From a checkpoint of a small mixture-of-experts model trained on Wikipedia.
Experts: 160 experts in each of 11 layers, 64 tanh GELU neurons an expert.
Below are experts of layer 8 (counted from 0) of a mixture-of-experts language model. Rows are named router (the router's row for the expert), up (a neuron's input weights, with its number) and show model dimensions 64-127. Each number is 500 + 25 x the weight over its row's rms, rounded and kept within 0 to 999. Numbers have three digits each.
Before each expert's rows: a language model's description of what the expert responds to; "gets" lists some tokens that make up at least twice as much of what it gets as of all text. This comes from a sample of Wikipedia text that the model never trained on. Tokens count by the router's weight.

# expert 35
It responds to: Line breaks, heading == markers, list dashes and first word pieces after a line break or space, such as P in Preceded, app, imp.
gets: "\n", "==", "-", "app", " P", "ub"
router:505544515507480480538509455505469520525482477575531530501501480496481514522495495447527507466503523508508534551496495467503509491517548493482468467517493484479513463502466532487491490475507481
up0:479514489520528434505528511514486497489484517559527478481533495477453527466536491471472514485522487486483533520496496542480515488471461450481502499522463501499535508499532520507496570475505488
up1:471497519498524519467506503552480524478497468506500474563451516486496509506455468520506511500480500497515504514488503489527487504496469521518511458508501481456465523485526537494499476470455495
up2:512535504475503506506494495497496467544517534583537554508476485463491541526520464483516482481514509511506498502463510506504484499504486540505537513483481481475463455507491468475524521506497479
up3:519500520503495470544472513484473538492468494496466488535521491478494491501485445469476526507485461495455539511539499536513512522498493502469531497530503474519503487505496499538514530475479507
up4:482499524483540505549486506464436476537552494494460459521463473451515523525516553500546514474523530483487509473516490468484528501497473500464464483520475526503493509510514482494518502524462508
up5:496522543493492498523523475476474479557499467518480535500523493487471549492467534491471491498528499509514465519505509539480516467517503539475527487520546509540490455514469514522493512478497495
up6:507498529452501512511509475510481485495538572483514506520500500513487492513525503475521501484492500506531522491521520502503457474526499481439487478539478443491529503484459516518505523498504503
up7:500529506518518492534496487547495493496509489512507485466496519497492524517481521447515497481524470486503485471514479539508480502505495515510502457542527521450528535468495508434542498532473508
up8:489466519493546494523443495492512500553517462476501508510464541496550506503488525509502483509519464511482504501479489493464506498474427454473513499506534501539549485518470501520475489525491514
up9:512499506559525481524506487511527475490509474484520529557484518494494511476526536535495487479501492531488477515563513500523458518464533496509528460501452514499481526499495563504518500520477474
up10:513503500501474532512502518490484485510497493544522497511511513477398527490559532496514472510521526452477481556526471483524493485497526469500485505482478482545500543511489522506498548452481509
up11:524511496489515504487488505472511503462491526498513471503454540476431507557554517463501528475452554478490490499506523519563484480471467507496465514509500497484560500514465511524573549495548467
up12:501501549442521501471511498565488490549492520502509490509525468502456503491469507523498475461496476504499524519506497479502467464454486471501478465532450536517519544516537503537539445496499514
up13:486514528507473471508506497553443494490500473489437503477489480494501480537466481528491491503529537495526511504524503467492484493498493547508516482514478474482509496551528557485483490465501469
up14:456482525479483497511514522526471511462503519497467506487473520522477496561535483503451504503480485482490488490515542484506521490512521499442468519543488500522526499554486520542469499523519491
up15:476492508536437511490475532523502493480545526511536511509486499483511468532497518549523523501511490491530552499506509461457506498474502542528519474523468446524496475499470493509503492487489533
up16:496495489519497460523476510550519467496497493539521524514460506510488506481482498547484500510491458487457504501508450495483485515546493508486472463498515533474529500545496501498485499529494477
up17:537492492553477472503509478526486537512468480507522510542475497488510484525531476485481471502484524511508503540528561499505507482495443517503509462490514536496497500499484483507437475498491532
up18:472473499535508499493470488506503514463494487494480509516520499511505508460519498494514481521533485452525490529534507545455498489510458461495530475464508512501475488486503478530474482544498505
up19:520554508479522476483483483506499519490490526508501496508509497472505534493503471514460481485508545483515483477501519463490523495479532539503542490497523469495525483504490495500498480511477502
up20:509499520467460516542480486509506491459473467535486487477513507470493543482503504461433484501490482523526495481475507452510499506456520521441491503518450492540525529471509493500500474511504485
up21:475512512484509517521504494486558523516494497519536485501468520508468506536501499490525486508496463487465494497543464473496467512498519484510520470505457491509513508486489546498495531544460504
up22:514469495452515491513540498496487470481514512570527489447512507483432493511472494523498546456497507460505499521484455514496479487487514547493513469513476480497529487483534488477499506476472473
up23:501456520508481540520462522486510507521498520499500512472530501481521465494469469509508540498514534470492491560537518479507522537521491452524501511477474511481542472491492522456509503513481493
up24:532487519513504499517512502473515525530488516512546476488489476506485477517512524520408496453495470526509499518480478450558471456517496479497463495510507506503535528511510513468545556553533493
up25:428546504503486525472492495489512546463445527495536512497445529490455509505513525482474473502545537540514499546484534466527506513494493507482530480500459510481522532481526493519471480499468504
up26:474513510562512514523511490514486480506523457517500513521483499505496522499490498502485473494480483459470496506554510518533472492459506487479554500477506487536508504518531551445516539501525524
up27:502504490496517500528470495466485466520478485487511523552512484469519495497472487535472494503469537518511513551432503513513497500490504494475488513527460526516535477511468526521475496473491539
up28:486506502482473508487525523499479485534531535451481488458476510522488526478531510480523541480497489553505458472538454448517525502498512518501510523511485481556508522552514494484467496473501512
up29:521515530494471510518490498491512492540507475476529482443537542456549499452543520555484444492516468518465493463482482537498477462497523480465548517527493519526473533559461492480520515505510475
up30:510525508502474542521476530481504460515564463512536475504500498451510495526455504472487504507533481498527519486470507508494467517499443505503510474491513510527547523527465515487469471490505542

# expert 43
It responds to: Isolated space tokens and first letters of words split oddly after articles or prepositions, such as p-urposes, Na-tural, di, dis, w.
gets: " ", "a", " p", " di", " \"", " w"
router:492499561524460491519500516500452497512485490507493527469463472509477514468517476470502502486521527519490487565495516492495474508520502514497514461527488476503487474528471557515491454496478524
up0:512495521500494519450467485490504520509465489530535515485537503504532495468525457522502514494500534495515539533522505452488493477495505515491491484533483481497476538465496552447496531484477505
up1:504483523486498523507480435492513477519463518537516494511491488472540519484565449467483473512457550493486528505473455452483483475523521467510487514489513513495496467530501529511472537517511500
up2:467527500487512475491515502508471531486507500512466471491466502527488471503481479492516592484498500489472524529453491539483505490535505470498494493487472477514548475462530492491481530494542518
up3:481499530519535517499504523523468539502540541527547500438473516498484460467469555487512477533522500499469466467498521481503554467475499499528521494498505495488537482564490515538476487493511476
up4:509486501472489481527463503494472480559488478495502494498576516475477504480516516467472558485491520504426512541511476504464472506518522528504501562535478520487519505525505509485489517480488491
up5:505479522488494477547486451493516478490487501499497485500540494522496540511483516450523482514510469495499533492511455529485506481472471486478525472569495513467493486533464551460511472507486501
up6:501506490508486535529515527491535549508457537505517491476501520503485560521474483513494508501503490468499509483501520498542508496511468519472489454499517512511510500451463483525501482495492511
up7:506534502522545486458520550493482491499475501502569543489493511456497549505502482445529511478471518511478525505483529500488534527491489533488494476493444478514449517524523481428481502527484494
up8:503477497525546485477478455512542496481479520498555526539512515492466469456524534497464508488533516494440490521461485528494498502465483530482480517523467528450483481544518503526495500495434488
up9:488494506519484493532511466538501516518520456506491569494509520510492493505514487505496539505517488474512547510481515472494509505509447522486511501488496493463563428496506539466523519497420512
up10:520525512485469453497541492481496497513509523520478488502481481530512492502513507505533463489504499474508521498491463492507509503518501522495495461505488496528516484480517521522451507445582492
up11:488502495537477462516479493511456505498502506503509478499480534479483451465530495511466520487509496501493495513499548499497504478519504491429488525539473567428489516531506485539459476543504503
up12:534506507503485492530503537513528458506467456498551496517505541512490508508514513426474541510526492519503502489507507524456511491524477522505518491468490488495476453504465509510526506443502513
up13:491485536543475486521435425475509500518523540504497471509470472473528507501519491491512476501492507490526466502498472491502502495477462491479480482494520494496513470484507524544549519486447492
up14:481508527514479494537548460487500515508511497519502503505492497548527493508507493526516511543466515462534547536529462459527474502511483508482506486502467478505475479475534489545454502463486489
up15:483475530515511542541474459501499505532495478475538493524510505527515539514523507496521487533513443497442541510522486482500518485480483479488500515500474499553460505560470474516552490501446504
up16:472492499527486474542555522520463501510473504510442542488500496445506514538485523517437499507505508514480441519482501478496502511491505541487494462520510486522447515518500463442534503528475503
up17:493492508554508522559468471477476459483529524498530524516528433474452532479479510532470551495525496507510486474502513509494490503497504476516453524549507529466472477515494501467517528530452502
up18:524537486512514510490479530481542494518485481503470521505485427448514519530490461472490536480490491463447484528486490476531482475473518563521477486519504489475533516505514484468500538549463503
up19:496470503501480485521486515526474503504489566491500501520510523481528498468509490515478512493508486482476530530509521507531450483492479525521468490495464526469456522485493518448481508527459493
up20:485494518522508522517514413485478499507495536484477502515527521489526498486502478506482494460521518490525497493514511509467442496532477533529510466492475478523508477515510491486480481520514490
up21:480510522495480512482492521525533489459540477511509519481463534511532521482485527499493507472509518494481446550493521458531514502473518505514533487506472492510533451457553464529499527509458476
up22:488520538534542526523513523542506485484518497514511506521476492520470529495497477493509509504514475507504493432527479489440495465540485491458509544464522486502493482533454485506534476483490491
up23:534476520544468525529490501495538482487487483516479476482469473491543518500482489524510493498495530489514507523566495515473477485471479497490483508496491547505531515498520512485500494439471478
up24:493494520495484506526468490509458433489546463516498502520467527512475492487570505508514475479495531519481481530530461497490485485518497506481502500528473510515485480478515552490506537515463498
up25:523554501484535515515507508478474492469470462508491478502506495539493546508530480547536515475485522459496516506501510522462497509486459481511525517517505484452500514525446515539452494493443480
up26:483504502468445485466510513512502507514466503492539550483513514458522478500520515490484475490528511485489552480452502509523505496472536487484486515483472510498471518516504520526462509501509518
up27:511492517511465508572490534489445489513491505479539531543517482557490543486508489493493488459488467490465525471527505481477465501522492450444487507518510544506532525519512535481528481505518507
up28:484504517517460470471468522505524516564517477523523531481478474496545534506478479512555512456517538489449480516469520506521529509520475504478483496525512498487524533454506484532516484522522471
up29:458512526481524502471500510488486476569484500503498508461508521492540535511536501490509509501513486500481544574505497496566474504470475521515466511504492467530490454502532545522493504552517502
up30:494486508516504498466493494493484492508532499518482499476520516511520498529507488516472485517475522464487509527478501465517492485505514467463475469484498503528503446490554521497536511490473510

# expert 41
It responds to: Pipe separators and capital letters in sports and results tables, especially before country codes, positions or names, such as DF | JPN.
gets: " |", "|", ";", ":", "-", "R"
router:506503522506458489509502538523483500515506483552505519489490501488514521542517507475535499488523489510528477543476464491499448447523499478461493481483513514470478499538486505490498475500474440
up14:507539508482525519522502534512507484477481492484479549513477505464513470528519520488511478498494520554502526515474504523499518472499483529452481453515522508470467461524483465499494531487482503
up15:491467498503524472498509467464561526464518521497494484545507516498494488515505481443530507504551475504514532536524459497490474468565459524513524505504471518506513506518532496455502460531487516
up16:479484517490503493524451490487493492537490529553532508493508524476534513570534491520527521510461466514498528521464477507459496474529432490491470452562497509518494513535501467502500540523476527
up17:463502503455498472524462532497552503491511520554491502490504526445498480518471475555538493488507493500477489533526492521514455503514485499469441513499515501482471476561523506512523486502528468
up18:529485551524548495503504527481524516492485513511471518515520503465501495455473508522476489497488515492508511512523483489517438479487443488462502493514525500536457515499450490506503524459535504
up19:527490509506528500508508522454500470511507525544497523517541489499473536477475541488484468442505530502496502506514532499479546530522480500508512485501474503515532492489461491484514464466507525
up20:517519499549503518563554508486463517473530570483505506516480512484478459493498502500479449491498512515489515508481458498506455491489537504516493473523517505480505477550502528512522447496468484
up21:524494495532484527484465501539495506543473492531463501460523499486497522512439530483517542495544460446497462494495458500481524503504499532514482467534490478508503485523490533455460483496489521
up22:506526490527517532513527484501480473539460508532503465467530492483494543515560484474490508510520482524501520505527514473481529487482544503489455474497520489457505488472516516449520473493475512
up23:528502517538498493484508515474465500540483484491493556485496573497520579448497516482460469500523525484528502478508504463482497419483518498434485473535502480491462502493500506486472542505479527
up24:513451500519511505488505498507485533520481522531490515531473497494520542503515475518531486504494490466517489507455494519492475501447545542471475490545481514477494519475462519505475508483457502
up25:523500492509501452457490505504485538463446521493517480505509506511493493468541488523483496486525543477485511488500455514536546498492440540462475478523516498522497465539524504528503513475446485
up26:520539508481468507503508524501458496487525507540500525545451548462484464524480512490538500488487484504482514523481526515514505437533471477497497452494514531491466479503499512507518530508441518
up27:511531517510480529515519483503429493489518519496518466487524542521502526523549499466496462486520501492506545526443506487466475517481448501498475482519484501474518495477479506484463551548506468
up28:537540490527489507485528522477485484555489503522553499460497486471507489521474487503514482479486525538515449509505527472515504422498532523519500482479517501473478474539489475467499488512498484
up29:498519489495491499520465546456497517459506451505466491477503494532471455503526492532505461515498539511515524528488524544450520476481440515485474491479498517514516516486504493502486505503460503
up30:513475537498480488507468525520496483520570469527498530491477490508508588521487469483507517471511532488518529496474569427450526501497515505475459507507494515475498464504475482479479526497502507
up31:538511511527485517490527456494534464549538524507504485493491541504477471501543497522518475496504531491475462486528469505475507470473511539516495486463485487455507465544482508484488494504536502
up32:502534496525483446478490504429449537517470494499457527538514493467493504524521486496483516530545519482488508515482469536482528456517500489472481511501469497520498500489507495491494501482545506
up33:517492499505508493508512494495444459496455475509504485518488503534517460510485484496489513496478523469555475528522507508501559508495503498531489474494539503504523499562509559503543529502488480
up34:484518503554504511536530479515536506542487552531515503517479540503504511472493499488448501507543543473514485504537471530463525496509485538452508482552463440516444490530506516501489461470473494
up35:496526521506480482479514527497474508513481500515527553551523501546517501424506486525428487487520524497514478505517501496479527491472509490472465505535509520480502524527506544460516497512506470
up36:499539512475481489503500548483523545479506525517537486530470483475505515464501508516501446507465520507489466497470445512520529494515479503510494456517524451485516471477494497471485507499471464
up37:456563481530492509525499538535534490454510491474503525503496471531507518448433521504474463471518511468483502477476514497512507498531524525480534500518494520504478509433481492550473518502464450
up38:508519516500498489518487497501540505469520511527544518521464515470512512522534496485589498490482478554504485526503494498507459496521442480493521476530508490505464505499498473487481507514491465
up39:517520510475490508498484527504559517554511539518490512541490491511501488465495508517483435481477517505469474498467487541502468496495495509453511489484513455494489438514507485509501488511509496
up40:518495506478543483511510523475484481506529500512507494493499548526509516498468472509490484493475516530504541514478494477517466475518461526500500464488464531494479515527455481550459473470496528
up41:492480524551476524469466490545504480458530473434523516486517526462458462527500519476531534459495521523496491487537467513492458486540537513490467452493503484451571508502491537509533524523528542
up42:502541494489488505519455535509531514482512525525487486457475529456516511537459498541575513494496483484446490521495482498497514474549482509478513507544501505495485464523541475489506462505510452
up43:474522507489494475511440527505503524477531455523491523481428505499502519535484506502558507483506485485466475514519485472521511462515489514488471467538512534470481468542451490517480477473490507
up44:522489520497467482495536483484527470553465551543508509484474529482533521517514473507501479506505525490527499507509491494460487502469463498456473488551471471511493493500473481450508515477478482